{
  "n_layer": 8,
  "d_model": 128,
  "n_experts": 8,
  "experts_per_token": 1,
  "d_expert": 320,
  "d_shared_expert": 0,
  "activation": "squared_relu",
  "moe_layers": [1, 2, 3, 4, 5, 6, 7],
  "router_score": "sigmoid",
  "normalize_top_k": false,
  "routed_scale": 2.0,
  "balance_loss": 0.000316,
  "balance_bias": true,
  "init_std_router": 0.0218,
  "lr_router": 0.00233,
  "vocab_size": 14450,
  "norm": "rmsnorm",
  "norm_eps": 1e-06,
  "tie_embeddings": "early",
  "optimizer": "muon_variant",
  "lr": 0.0153,
  "beta1": 0.95,
  "grad_clip": 1.0,
  "batch_tokens": 65536,
  "seq_len": 1024,
  "train_tokens": 293000000,
  "steps": 4471,
  "dataset": "wikipedia_en"
}
Below are experts of layer 5 (counted from 0) of a mixture-of-experts language model. Rows are named router (the router's row for the expert), up (a neuron's input weights, with its number), down (a neuron's output weights, with its number) and show model dimensions 0-127. Each number is 128 + 24 x the weight over its row's rms, rounded and kept within 0 to 255. Numbers have three digits each.
After each expert's rows: "mostly gets" lists some tokens that are sent to it at least half of the time. This comes from a sample of Wikipedia text that the model never trained on.

# expert 7
router:134100197094153102138109163139121042064146073170096113162096137118119118107112138083153094156129121117137115142113108144122114106122121159132115126126095135106141119117124103175119120125134116147107099144127085121099149093161111145124119109138118101159116128126123127111136141097141100127155082136134113169104112107107111162136144136113130126122142141113099153091102152165138104162131
up4:133148123086119175125135108155126086143083154165139113112112134117147148155095139123150125118108114172174153140128081146123123124112111154136118130108130159126159125154137111158115134106157096168147090149135118148129101093128082113133096085142113112137110170142180138099120116102153126121130142150125143165105088148086117143176099116124183100124104133136169148139124129181149111104114
down4:090108152135122112088110090142149106125110178104118129098102103088117101161144140159140110119163111137116116157154176096101102128157118151129095093077115104135154123142116152177142158139103117131120188109108108147142160108107100132177106156179132128115124138137125152130127172124114141157124135098154173128150119124121119093094127145131142102131125105084117092122139117139156114092157
up5:161133134090088116114117121150110140154130103195158138088128140195077152123142094165131143074172106156153111160138144159134099117116118094135080112099135121128080129120160131147106150180158137126138142114126132144082119129163157170158149118117148135147110098118147096139109128105148112112116136164141119158132119155151105112143140137118122124129129118149159113134143085095154136110142
down5:114153086076134127131140118099130139145099119099080129144141132137154137113118162102165162129157146123116150165143132129126102160083146142136138121157146109153128132142131123170163132122172160117108119108145090174156125118105136104125105103110132122149115110123089123136073174132076128132149104091161173098127118091098118138129110125161157153126142114146122069119092119180152103120138
up6:131126059112156155153082144126129131129152121107153092153122111124096117114109172113150154114116137133129122075141169105094122112152126171138122090095120119155126137159131145124130124115085118142126140106086131122097091117104137118103126139152132098183104144123089157134148124065139133137174100120099136160089096125091099163148133108139179120106162130130142143136086146142133107140117
down6:117072080111108114121182126112136152145122107113101151108126100138111138086106115173154112103145114083139168098154167127130129098133120099129162113103141112104144138163123132088119150137135201118152130116118107112141121153128168121117131133152093105146114145120178146102110114093131099104146139103124117159145144141155168128129118115143158118170134112124162095112119116099198120122148
up7:116140140107120130086099149092144141139106102116114092145141139087102128110079097129121149153169153126128130148125140106131134124087162162107119132152079130147127133141143087137149104106150139126139079131095145125157092128176124113107146112093105099165112107151117150151137127091138174085153112112195098148152151099135106107096144125140092153090149128171126119145093139148135157125119
down7:147136172145102091109086116124146094105130107155073080166131127109124144126147123127129101122117174165131108094153137121097126150167106116130106128143137124128136116120099093130098124141127089112115153091149143159157137147068153124130109131143137125166160128153189114124132110093103116125138182106138085101131147134139122155105144163108129123167156114124166113152130111083122080123102
up8:129131150076184130161118096114099129105124106114128081096162126152131139149144118089135146136124108134132151192099096090118113138105138128159146104112182116123142144157143108109133134127178163146133092111131153146163131154135128140152155120130133132145150151127162063143141106145124083158132142155120148113127150163151164124135124140125158162085113134154131108142115168108102171169126
down8:123100112123121165125137165081103088161060132114145080098159145129144132114133160126105094137113126147111114094105148130123122185118159101128122054130105129122137095130120149117111155144154148098115119108130094093121172112134142097143169135104132132156143142154097111129113094169126111113081110166130087118124150153136132129172115108118122107113150123146158129118112109090100129164112
up9:138157169137122095118099108134165106136125156121127188160088126131113081148103109136110117151120137122132127089157101109148162135114147147166109082119110140084079131154160159132165122109086158109149121121120128174150107070105139143117104119107152140155144118095136138115160159119138127096138125176098083118104112148166154149107115135138141124115104106117127128121103123106170109171117
down9:128109113130165101139141120101143107130073143143106093122135145131119161108106144112159091122123146132144117110157157147113154122111144141145115164102127101165092121134112152160144178100107124114110160107090165101125150125117153115137100115129116101115125125144149165092112166107128147111146174107154153137175131094153142111126165117125179119138117150160125149115102041118101130081153
mostly gets: " John", " James", " William", " Robert", " Michael", " Smith"

# expert 1
router:148121155156121125138125123105128144086132097169088148151068140100086140119153130113186139161134139079118110169156109130132120116099109157107082109108127135107143121091111132161123129129144125118174095173117128102131113113126150133063162138063090128148081110122128047113163147133142138125154133127105106147125139151132113158116136132126134116126110125107126140141131146127155112125120
up17:156117143163107111056131131152134151128129100112141159092112164126112090122156153130139124109151125155073116160104083109134128120089125124122135112119123163108112165113153095117121087143136123157114119148123126126127108103128135125147154111115155127119138145148111111117146138166168141181113120139137085139138103182150151174124077108170157137109185118118079138105119173145118110147122
down17:138134112117115126093135142158145160149140174128122064142125127130093139099137134174140107150107107122114134123129147169121112124148141128097120125148137124120094155146133088130119162146133148174108138116129182144114093105132100119132104156091156144118158128092118162166148153150116044149117146132152095140136134124170120119096102102132104105170115118133161114153060093121119108145136
up18:131111110143120152145109148092115112097142142135117182145123123136120129140165139107150106165121120159159087123125120131144119078115127114139099141149124155106128138121170126176140104099159135136132149144121145152165165115157132097163104112145117118146112164147166166143152127141165093162142178102159105077096107092142148141130116103143143132127106148124117156142141127099122058177174
down18:126121113150153117123129091084140123174102154128115120143078127148150124151108091121171140117085108129131121130156133139165158158122123111127133187074140126129080129155150119130121153163121162140097094119148165147177151136123143084163086105088141091108129156126126140113109160140133094105139100131118119112062168110146145147117109174159115128094111126121118138143133144103120105117132
up19:141088112119111121107121142135121094134139102153138103130126167091173108111146114130202117140121118110112121137154130101122096128105154144124145150074103133126128115128096100126158147132088141131181135095088102122148162140139147148100149108110158093156138142084133103102115168138150145124117099139131172118129148181143130134091157101120155142114138105122132104151171128101112110202117
down19:147166116101106130126151114113123123182073161179147154142137093156117151111142108106094134080130134138142154127127090123121095149116109139151107130092143141170132092181114149145143149127180122152161126111129112108124129157133106133132145159135148141119153135146127149108098174143141188145126140111125188124102115112139104153097111166131118136129144158113134065120091112105144109130099
up20:125145144135099089102111107137189099118148138131100102098126110143135125135158136109082153136115137135131119156131132087124121160144146088096130136145136117108157103132123088129123067142123176125141136160149132105112118115097145159144138153120075165085136133171113150130135133148125123134098135134170147148141134174121052172117157114138162148128176136129087132128107118096088111124127
down20:126136113142152128146132111158142142099124155124127124131146095082156103134115099124175150111141074089093090126124114135129113105123107139105078093110120081124153133156113100109137110156113204179148153111115093097162090162147103105108111132129139173134143147148127176136138118130115152142111134140141113147135133144112083089094106099110140164155163129118107147128100096147098118132140
up21:114132140147144147122143104134151159118112132177128124157134142174120135166113129118144107167117131111137155087116146130143167118134144134105132140103160116175147082082150156149105158090109088140127125151096157138120152096190141101157107143102123137110099125111138108129106122142145094100099077102142138107131111152117089123147103112149160149089136130155157144168198099151128108133115
down21:146121121125114159104123152103132148099118113107128068112134148119133165138139156091153121137122103123128156124129149099146100115141106106129140138168092101073124117101124149127115124104102129113100106142071083103146121131168120084103154107102116145085145084115143072094123170118135128116098125140133146081180122111173154123148167145124082152117097092127100128131125133106119134156149
up22:124152162135130154153112155081132151132147148119175114137111139137135131127119141159098101130083137160104148107171140171070147138131104121136146114141125160138143162160176128124137081136088159131093122152133105091138157110169150117139153142087141110155077103132081168112117135175106121106155135148130143096150120103112131132162143125124137111153096116103134140159178169135118137111125
down22:148129081135107148129109160133146128146149128180142108115162157109136135115128130130123153135126143120141111137149149119141113129133128164148110184104179163146141143122163125128120136105125105111095107118121155122102116114172101118124154108111125098095138136093133143117144213130132052118117147155133120091164129137092178076131127141113172151114139108068120143126139087151138134128148
mostly gets: "°N", "°", " −", "″N", "′", " +"

# expert 0
router:141095155140108132130086116134139096116101127124091142164112164153154132100111140123129130147125130086102120122143152162166167114074099146116111096096089115137140113125125136184157140116160122168128104177122118095133150124137088154101112148135103110146095100124089091114125105135134146122141104137154115177106110123121089124159123101091139102115139123135103156108164189138132100168105
up5:138099135125125114101102121139103110158099092171137169058143117162110173127152165096112118119153123143138143162125090131125123124142143118081105160137133133117147154182136133151119132153174159148123157112142122108111112190138105143101154139123133130139134129070177136135135158102102139129141100129121120145135136089134122127179122132111128126133140168160138121130188110102142095100090
down5:148120115122113140104134131139130128140078147125165138102165143114155163115115133082121158122150142121153125159129143096112072166126181102110120145155094122146161137096123093123118149130125099153134112134102177172103110191125126125160105120159140114106141097090145121173113165119121171143142106106161128137129129140129105113099103147110141126126103135098145165182095096123122107085100
up6:123168124094139082135123136131103158155131112121124146162162142111172139126119163134113123142134116143108157110168127106095129150133133086126132125084177116132151149166124089080130125120138124127161151118099074078163143117127117094112150142127107107086151137115117083144110150121149113132165090128151114143190127164085115151127126115153169115136156105106116169091135150155136146142146
down6:105108087116102143129131142163081180102144131156131143132169112116102142134150132090153107151131157139122125084151135070132170108128121174145140130132129138079107118127155145088149132107116128128130144120130099175133128103132169105138097179101103172103099152127154117130077118124098090106100115088143110133150152148069120104127146122136131147128120165149112114130118145142165162122142
up7:157179153091099141116131112130149111110150097176115071138067093091117124135097106139155152131094145166088136172136145134116130120124206161144097087155099109121112104135126132122129122128144125083105098114123144125137109119172147118151117112127112128158139170142125121148124135103139155157112119115167116119123150142121175159138128142112081147138151163124115127129100119150122169129152
down7:122111148111102092142099144124135099121109111197113087149119165132116151093172131195056099132139159118108129132105127105110145116161113118132102092116127092154118159160174109135099126150131148110133105136127130119127103162104133133101139142156132124098158136150166124136176130109092131097138136138182118095144140145132156155082129125120137150134123128145162126157085100138097134125120
up8:150128106127109124114121141143103126115115119127121098102135104163111104136122130151094129144155118108150139161139127161117119135115088102100177115123167130103100132167140151129124112134159161168129089179128133133112114149139136172093139161145092083068091116119145084167147061120153118122130166145132161137120137125141116112110121097111135114081139131119107125119063178122105128159155
down8:123133130114137145188107101120151108142139104087109090113157195153123149146158137141135149092097150110164112171164125123111149128116119135119113122109158134079135146111120166116125103104169146134100107140126166106124139166130149137174103156124120099094122102164132156128162128137116149124120111189148192111142110122182158146139145119117153127120099142150137153132111084123134156112131
up9:153168145155167113116149104139128134081103118169112137123138107127129172133151137160172111103117121095136137096073130130154095132108127141155147119093097097153096132116156135149163118107120139127151127102141162153133126126100137142088163138119123110152083103124092136123134149139130142115118143129122138057115138159140133143074083080118155117125104121119148122162159139096129070172136
down9:117120137151164149106126122130114126135112098129095105082170113109106116158114117172138089098124135126160149150132150096144138128143103126145109074146083100154093104127112121152129135168107158133129172115124137097177124099120146146137099137119143130162134150132173111125149120124148145128128114152145107121112119098122138160114096132104167167111085185080109102139157057094133113145124
up10:124086124099125105128147130148127126151129144109110157080103160098128158121089153113106085166112090167114139157133118142105111175121136052145148136154201137151101163114150137124130124103120164113123116127108099117097159097140110122109156099124141135131124122115123116125142118151160171159089134095125166127109108163096121137117139114148130138140161132112140162080122148175153116102121
down10:100123123122130127123133125154134160131141149058155107117092149151131130156122140138124155152106121150122133104080097098128115166099167101127152104171116121123135120140098155124118126158068116136077076117107126083131134107105125114148109131143111116142153135110162124144152119153127110138134144147085118085139163163158129117127127131138116116091104139118152157193078157141132125062114
mostly gets: " his", " but", " her", " The", ".\"", " their"

# expert 3
router:117102195139162107146075136142146138102133129179115101125082149104132100110107179126189145172117151109056120154167170121144149114101164152140107115149115128092141121112155119148120105163126126123099124097110129096116150136120129162089130115140127103146115149135119115130145152118118116143152112163147105159103111132125101180136141119111160159129120127155121130115108155141111106159116
up17:152085162155124090083114198193160144107120130128148128116167125086119143137151197148099099154162123121116123113114128106113138145111123173124117106123080137124105126113089136138123103148178142153099141120121145085103115139147134132116117164153135101151118130137121157133107085117106120130114109117105135136136134113124116117174091101136177137136152091135134153113108148107148113169118
down17:126125136137151148104107154090116163154163132155124102137125096159109109137196146100158118150111143117120169132131116166102139128140130096100147127163173165134106137121120174163134109107150160134154127151125114141160105131122138173120132135166150106148206159106109111128132133132097112149157105118119133133110191171115117160115107100131124109118129134124106100101094109114138067143134
up18:138097129113154152116135159092164097103134135153116154143118145122130143178131162111125146151148119164087174100167118087112075122150143120149100115121108094127126163106143118154139115115095099150140124107127125137167144092134132091146101149105125118113145130132127168084153126134146137122180133155154078091121095147115115134165140121169131110167130125122099107074122168095122129139170
down18:155120107137181155142139128148131132115146138055176132121085124173084088137133108105146140148143144129121100164086178112141122151183143088156131149094100147101145093076155120145155135133113116164139092138122158110144074137135127142127107137181126131108135109118118099136136118146158156145125141133132099130142100152140140164091157144128149130152133114101094139128127111118126130116165
up19:146141147119096140142155086103118109125161139116137105128121156071096103102074121126118145156127140124102147142109115091122104140143097131172148115096118132129103116082095116126168131116152105098089126151129088135121085100137152156154158110133110123160120165096138134135124117138151157130184127147147169141119072175126162074105119121156154125103119100138145094112131109105095126155117
down19:119141097120089124140152126149133128164098095057117146146131118145147094090148144136135165078094081122161093111103153177132131104140116130146098146113115148108135138128161145134119105146122152098134090127062135125135176129124123140145078112104152092131171162097122136093090123145124101132148132143170124125107136095165151160118114130123152124091127099112125116145136123115108158113094
up20:090128120154164117078109133134161097107131135172123122112116144143083128124102145134113124159121124106112141123157120060106099154139133131108125126101146065088116110158175111105174077150113159149126132172148120128114096124166160148105070136112132134173104126106065089139148102130097140135129106117127116145160110109117148131114135120123121116107134140161112151126132148101099147141138
down20:156125131143072128110146125185099111105114136117121079112170109138105173125097153119171133100141127092138108128175148162118119168132152129153166157110142138127131077147096128107149109130111166149090131117164150143095108130113145146137095150095141150121168150094155145131169119143157109137118119105108109152128104143172152090136144154111103105099123158095127150118164150147128148118104
up21:116153151115132126147195130102156155138178108156139126135158111168078133138123123094120133098117167177154164124110160117169104127111142144115089120116173155129177127107146136127109132088118155101149146150154160114141128116138129143158176164138116160126112160133136105071114112108156155122149131125116150124119093140156095092140141162088144117154096146157141123094133128122133128127158
down21:128088163113086158091100121136158129139121130182148164139147070144105115110127127098117147109159111112122135104126143135152140084153147104109111115164113146102143137124177157086106147170146151119107146138105138108149158067141111142139148120103140112133180105121122103127104170149094184118131145106123160110127146092133150116091117129121143121129175130088141142138115091121099150140144
up22:124127144138141101127077133068143164170129170130146120135130110141127158109154149139076070105132105100097150103137106149121119107150117097120086131114128146160125142160121105122140129141122135175167145107132143117120197160158137097160142121090160097104120130131150163109135148189139090151137073128113097143103105110098105120138125123096105135122122135137132158113146144128119095112133
down22:129132121114152108101118151062137117161088159119138123100089084149140118141154164140109125126155118122133097117103111183147131126155155179127163173141160139104098152117085113115159157113112157124149166143118126111092135123138108139129101127123139153115130102154081139100114136178133099109146070169139084175130116127121147111155112111110121127149152126110144127120146097128085105146112
mostly gets: ")\n", ".\n\n", "\n", "\n\n", " |\n\n", ")\n\n"

# expert 5
router:133059122160144141154130116162149088075138125177080111192119105166129109077149145128131123117128141099135110138125145176151142095112119163150146130136114163098137129110118122150138100113115119148131093115128116105136149110157110131098144121116091099171137089067169093161161101121142112112118117126150112144088116131122107136147134122094156103123120122138104107116124102154157153132134
up0:155148147136130108123154135124123138155132118166133119101098137159146152164100103110110117132132120123117161127164114127149181134164148124070167121168099140131157109110117136134090122135145114124129133120114149058105113103143168154123077118089134138124085127117092100148162191149124086147095169150132121131137103139124113091125133173117115094097147084152127132144107139141113169140143
down0:168109112147121116137103156149133135142128141164146094094096081124104158120126122155135158141131146174098097072152153144153156153096170148100135109167108144112137122088099113116097146117164147118126158174128148145130138164126129120103184124062143111161114150130155137118097132099135148106089141142126134152138103119123116140106137098135104094112118135096108089159103092149118134149102
up1:152126197061123105106144112100166137076143093158123072104113112129152112095137130129149109143102133179146103123135148121158108147125120207162152117116162127124114106167146139138129137112111117130107133155164099146168109117094128157136117116130138113137100108156122140145119128123143113129171174118098124133136148111125127133145104108089139106145125170155164109134138138116124108085157
down1:115134162127149101113101148150117150105113123193126163125145111175082167115143128067113161086121154148145118167105105114113123147131095117129134151114133124113118157121108131079112133140128154163127132142150133139146125169159142161117120123133109140123167120167161095123119136162118116111165117123108091136115110167150130146151136074116124113173134154148150174150119161145131168091171
up2:140146158066145137128201127076084092135113086136077122114088152144157132150141151104135117154101115167103102134146112155112088124102129085123137161126156133124144114142165146157102143131138165130136138172146147144144164131154124168157102139122130110130153146144121101111117139119157100156117109133122181159127093124164109116129110180149116134130115149095113133117117122144157152144127
down2:112152110111177139155153118078121094158119131091154168131157182123122138203156134152159076081115141098146107154163129095096126129106149097120107152137170100151131132145135144125122138133085152152119146145148118143115127113105098177168122136156139116103113153116097142128147155114129152135118101107123133109117121167124134165130138145146124108119167165095157138130124154104163101131129
up3:103121184098114114077113120103146114100131096075140111146119102120126127108115142105137083146103102111138133111134169127115121105087156115098142118152104143105129123126132110154162123115131124125105163144119086145087144098153165166161118102152125128131102124129129129134169178061139094143129110178166136130137116155129128157165124143115141109157104155153120104110094097149171098137158
down3:160061128147103095160182129103094120086137066162158099152111137141145136125129159098112166154138105131140108121127113098104122113124121153118154114122132101140119154179142130103113106095103081124111120106110134132141099127120140095132138111184118132095097145141148160126117139139145157113095129168133166122151159122137135126131115137152160125133128166134087171110103153090142147162163
up4:101086102122172156118144116139136091160118123164135116123108132136136124147120166136158134133117166105195192134142092136129118092127136133113164130138140143148126082146117138153129136114139096100142133073095128116129123149131099098114123066107114099115137166114143123134104149119151120123084138065118117147130117110122109101124108153192127081128132137155137144094124127138172111105094
down4:127133101168138132147101138167165156163126094049131187132127086121098150171135115151097142096145106045123136099163173123089078114151084155167098135128155157109105110122096121135109141117108103117140116144103141113143098121121119133122111104122133129126089091122110126099142136127141109135104119110149123134147126122151131160114121129169143131117112142083113139139118131102134139119137
up5:136158149154147151146145085128135116173093156146129143090160126163121130105136128142118122140160126115119121178168101155157131117119117159107106150172104091111117141156123126154128166124180127126086153127149149086138119161124103141129129175137118160119178115074158126156114126109124102143149111119136151115067127074123120120167122134103117161122130117092111118123133136117162143121068
down5:097123161120114112130133110119162101171086110092125148108154129133110114144129119111110154119183137143140136143121126097108119133108151085099101184110144087169107133143171092145122182141171147106106168155116139149114096156147111163136119135115133125099130117122176116180121154114141137093086120120087123095134122116095100109111113135137144145123134175103125155136084095124119126091109
mostly gets: " died", " moved", " sent", " returned", " went", " we"

# expert 6
router:145106170106148132187079163093136105107123149112123120153077130114106117117150132126152136206128147068113134152143136146141135112094129141135130128136110130085112133125166135138167122147112122121112122140170124069108148125114127129075158137115139121118124126112127119159166133116155101152145150120119119173130133117129104133161113101092133113071117078126094145121132155135161109144083
up5:079129149105175111114143115125148138103094130125130182087126119108079151107125155149134112123180150137102121136146148116120137093149106119144122113206180133122164172157138115133134164153147145163154137132148147119133128149179108171135152134164158117113133135107147127105094114092170113122130095145155146106098124142092127113117150125130090115130130149103088107115138117143117148128171
down5:117129132142118119101157120122167108139096147106173163088120125141134116147129126098138130120138119135111129147124154056119128148126173152118136173085138131159153105103141113153158116139128103108136096123152093116090108100144148095112080124121138123109121124097129124182158147097169133133150109114125173119125142152143113091138170191108096127069123158131126109124104084128116097122158
up6:079156120119146148134105124126122133144099084130106142110106090141102141125165110098094119170113119117101135114146089164097123101131139135154141104095146153091141117143142118131107164138163123176144168129130178080147152117106138102146136138092093104150143178115096105113158162131125123128125080153183143111136142105083088088144136131114125098115147129102133157101104109141107105137110
down6:109113095144140183135090162132090136150135101193127134145160147097126184115112143131064127117132146153112095129122141145145115128109160141111156110126154129104093114152118096121139071158148128110124155141101131119144123121104164104126115142123102138118146162143143124105061077109120116124112085115136120173129113137111146097164103107146115108136127098105148105081107115127160107144139
up7:152145145135110127105118131156124102111113094146128091171093121082124127137123084126110156162119125117125124131112150092102110124106172163121103090140097102122111082138133103087105125153166186092147103152110135129137154094133146159127159177115103141139134138163115084160142125123147099121158101121168133126130149110161170089152139148154126136089106135146119086153108137149117177120128
down7:078144142112148134129096134092150133094130132175143124096115121095127164094140150134129130106157124139091140138141092087095135162157142157120102123117105146097156136124132111118115116094083152150129155071086161132157139144083152137154145131139124070147126129111136154141125116125103114125117157095143145108166071173136134146060124158144128123118164112130132166132128122115095158119118
up8:140146180144111106127108137126125150121099150098077140085098136148092103124124107148135123154162150113150093162158147135132115100141125139155112095110125142143115157193160094174141129114139179136125112103130117194106166123177100131144095147166125125125149121137132117142157121133137156140130114177178127112112126102110093140132133119137190163133106110117132135150116164106143145114134
down8:093109130130102147142104099080131193135111126148084122099160157119185162110144133120139150126134111148179148130162132138091115128159155104131117123137144138106133136138137128117137122073151135137118095152089163127117158156205135166107122105090089088123128120173147112155125133132105118118101168114139156151115102110139153132144068125128164142123125102138115106141124142109115146135110
up9:175100136093089132091199148082124124090113100156127102127132136134131110160094085148127153084109143106128136135129139148177132102163110154104116137083080122151139095094152153080117136142124168152123124140135153139099135114105137134117109152155128112141121119116098156076148126147132158133120128133114129110120151158139114139093140109152146140104117085119122137157139122155115108199125
down9:142093130130152143134105101155160142120129166074159108093160146097102111140098089116115135071110126111135138148127112119101150138080135140116137167116087128121088155145132130128151198160152138137131121112132154126183160124122147172113111126100130121109150136073137121125126161136114172134095121135130128119125112132152124155134130088130149126128095086125122170143098086071103151125130
up10:118107114101185133121089125088149112156096126106172168149115129112124124102102127122171131136130145114083161132110123153106097144103156090132106097122196130158116125124126128095139133108095147092089112148132114116151146070117138120114159145097150128107150154109116118154130109138164120137104151149119113122145137101119144134132143105117190129167158130099174136088127122094144087165142
down10:133164153156111117163125150131130145134127165087122102107175164126133161106119127095144100141141175161163150120151113128118107155108104124112124104175141127121151140174142119086170122206113169163126153166126127121135130152127118154122091120144156143155146136105113087133114133124168144110148097157155132148152116163134112155116114154127120139079128103134134087125101143142122160167092
mostly gets: "born", " born", " →", "20", "===", "19"

# expert 2
router:127092198160140160167080147148135124061141095149063148145107137139132131066117128153130140144108147100115124141135147162158108131101122148119106125116085142120155130150149133169114136136132101129124085160134136123101117094139081126085098131116122122150122114144106119141121100129140134109144124131143098178095099126136071105153104147091158105132164111117121137113117156137118120131138
up17:112074114112102100128124149137120090148136110118141131146148163162105105111089126107126162134152149125106125157134091101149151127142131138105112068128093174119111105099111115119137163171102087121117156145184089129133147138106137081144156111122127158096076122136131147136074128157122105141129135093107107125141071102109106127132128153085149116143109098140139106116111090119096104141117
down17:139110126122105099098133141154162116109128137153145160100140130123121153165156138169092158132110143120117140147140112161115150128124118126089162130143125108174144136163122167129119092091108164107152117159099125092144134118101127126106163122134174119047146127081104122166147100128106111146122145114099130092115072138171150144129137140148150109096157141112130143112126144107140150097193
up18:113132095146126140166129113106128095134133135150133158153117153104116108165148124101146099155134113160102132136114088105134134111141103132105094134161111123101170134130097164153125115153098120139144136133120124122146087099171128068083099133084161082084168120170122153136125131108133159142173161126135102102133106118123146140177097123142178133148153139136118143116116137173145102179147
down18:137126122128140113127141143189152153108114092062110133144165123119071164148104109089111108102172126137110129153095105146161139135130108079098136151110139125151113128145161120138081146195121152149117121161117118092145125063120087136093114136104172100104123086141145131156093093102113124109134114144139129112137128110133150132149119104106160134114121105141137143121138147130104160148111
up19:102130104105136170118155142073139097145107145099127100154127116084168129100167134102156108106173131123116102172145122117119141155149088160136136111136161166158093115120129135127125145110167109150138146165118142106116083108099158115137131124174126143164123136107112123139122130145193155156126148095125190157106140119154097116111079120125146137141142156118139127131134112097148143175103
down19:071138126131108129095103126135101136130106144105126186154086082129119152105138131105133120072127121101121167099174165130142124117146120090087110139139094144122112139132134105127092167115153189141154153118130122117106148148114135128118077155121095108147172122116110115138108111145156127152131143125161158104105122127158144174176125139115139139143099114073157096109113152128138125166106
up20:140140134160111102150098154166155089146144143152141086116125170155119134152147128086125100159136135106168149148183163095118104176171168104098144097120119096099149130138116133155129091127124113136110174159157123127089106125155137119156080135116115118117116121094075100146151126128152108110117088118162130146154107167138118142126121119114151126086135152124112142141172129121097136139164
down20:130131104130157103094127099156112122112116152161143079111116088158113166167137111106209117113138102131099150125144144106116132124076140187131141115172087107119141148101120125096115106125111138143113174128118145121145097122171154160132154130097121102139160096073140139140156124131125130132162143113113073141118091120161113121138123130126128102145122129121083153137080095113144122134140
up21:108152161117123121104116170098147129169107160118113155113111104154145088119170131111128090131182154115084171088150120121140109158134130187121168130087134110104137136142149131096146150128155150106150117119126148122116120135147094135095165110139127124137139132109133152136124115159139134166160106126178110088134115144164106094137139112062109075123119153122128148130117092123143094138170
down21:114116122146154150141127129135136109120137087146126143130101092136128148104072146147144118122125163115145139133125109118085113113095127098126145134120124129142113117124091102176165118144131122186169156162100132117185118115111114078147098136144114162120125177108096124131110146163115129178092110111161175105148117092102105129087153107102174153115130090160073130120120141157121116138124
up22:091109091121098068170125169084095151140119150157139119110158119105169144150162151145097118132107118117096147132135150121108101143150133097143148110122143168084108149142116116087136118151138138150111163136099160147082152124152153133159134172126172127142120143115137122135133171154118117071157091120151101094162152123111116118136099131134116103148133130094098133097132117131165089117154
down22:120155108098131141146113179175123146161123175160129121051113084093127123153131130107139107141153153151112116131097130128187124118159135139097102149160143129101126169125176110111152150108114173141127115130098129145112143138125130093161136131082150154085120127124146171106116148149123106132143100146109094137126143121097135132163080120157127134094115110099152137102149124154090095131134
mostly gets: " has", " have", " after", " had", " both", " well"

# expert 4
router:141090168121146112126131128149169127114161144190136121107077196159132137131125130111179084131117129125130124163150114109131135100122134128127136125133183152127132105109149088153178094100147149139099131137140111111112123111146117142129144148104148109144132183104085126079110143116134095106171118100128089144139145135171106113158138111087153096099160154123149110117151135156127131143150
up4:157163150102170161109166127147127134107078144123122132103123140151193132123163141160170122142127138116181152173204099142133137114101138135106132129117148145129095136120118138105090126130118087136128152093116143098147145130126085118085112093091122121159119168112151086131133129130133104141100119109142137125125120146137113091111086112132138070144115133126150116127094152134165133118087
down4:126120113135129144140088140161107158144077126130122141115143113121129166145168098126099102079132167103118113118119151115099132138133119144115148158150125117136119109131152155141124110109112143114110085172111113129145111148168045156124093134138120143143093173111118069119136116104159140099118107109106152113137142129154144115129154139137117149108079200100084147161123079114124133126111
up5:170131150118107149137134115124123129163065121121122153075129127172108152114125135131152110116205107110099158172146080119139127106126119139109078116157168132119123115155133136162116137153170142122122158152136152104111109102143139126111159143131127149097156093106125145144128158084121125103163109091143142145122146087150106122140093149098114117116114132152141101134140130169120080119074
down5:124134137123123103122159103110169121165132122102108130093124114146112129144160134128131141112177116152143143136152156124135112132123130122107103155099106079145177129125158127156071133165146112078136147123131167139108093121106115108128113106136125125167163097107151144166113167135122140160151084084108172096108132130125078070134141156150121125130144161115114090133092104130157081108099
up6:085093088084171139122081114101153099085128097093120104164145103141086144147139119121105163121158118103124103093117150124095093104127150111107102154135177123116114092124130084124136123118121130144091118091125104124158091119117105129130113139123139106151133119109145131165154137142123161114162118110125125126131118155116108139172133126158142084096175150138083114155187101145115098125120
down6:124058088115108128113152147093112131147172128057144130118148123142149159153105131119129142122147103085139141105114140135124160125127193139135127156119144098133137123176159109101106133131127137121156092151122112150130127140096161105084112187137133121133127099145125111155111139125115085142158116128091136094144085138162176091145136125133123159109082131096128146115104104157127098117117
up7:139146116133153095119114165090120114127116121136131096137128140084108133115119157108120110181132146089133119137146128126133176121146173120106146132173088152091114086126144088108120130094126124121115115116131146142149119133153123118145143126081117095115104141160074118148126098136172128115114109127206110173126170124161127143129139090090080116124132121120081110173135126146143169164139
down7:138153127150108133132091133136141095130118091064093084090118132095079144087159136149139122126111148089132111115113111100115145150152104141118083134169106140138146136178160131067136140130163134137098141091122122122104161119113137108145082112130110159109133113144134139178101140124092144104108127147116121099123146137147128143107177094122103151136146109102093099139161092101138100132102
up8:136136128147125135130161180095093080155053161118101055106110123139140115097122115131107151150137170138111112156111121095126152150130087151116126122122138122123119145141143136102168112149114146138098104105173128144073113103146128122142157118140107096134157108096158092144123124152128120154162133164108153098102135148102138098120144150093166171140137106095129115138116136101112108121156
down8:119127141141128110132148134066149134142121131176086117075161109144162129107181117169112139161100120110171129167083149137121106121139154112109157134105093142097117139174095150137093133134143132147119173138140120102144138154074133154117120123128086139135114151132160083113121130128143136122130127167113152133107103158125100084146145110115139171166118134101149149136134079092117097143116
up9:153105177136135132113091115124142136106126122185093088141144125153109141139116116132141120113139099106118152142133102104149126145124090134111175123118144082143127097100121145114115154174136134125132112112131191163149090127134153117098102125109124130147148099113158144112110110166123095131131137097124134103101132148126124106086187048155150122102102062134101123142143112171136140118111
down9:159111132130196128157092112179150160138094142062142074125140099108068115190133143137149147122121115111133112180113168132153151110143141125119133145121143106114105119135137161148114133147132124136151127117140165146115120140162131122142124132149157127154141117147102159119099103155085128139135125151102107125154076126118124128113143112165156107123142101109087152148084111142076141149123
mostly gets: " Br", " Ar", " El", " JPL", " Ch", " Le"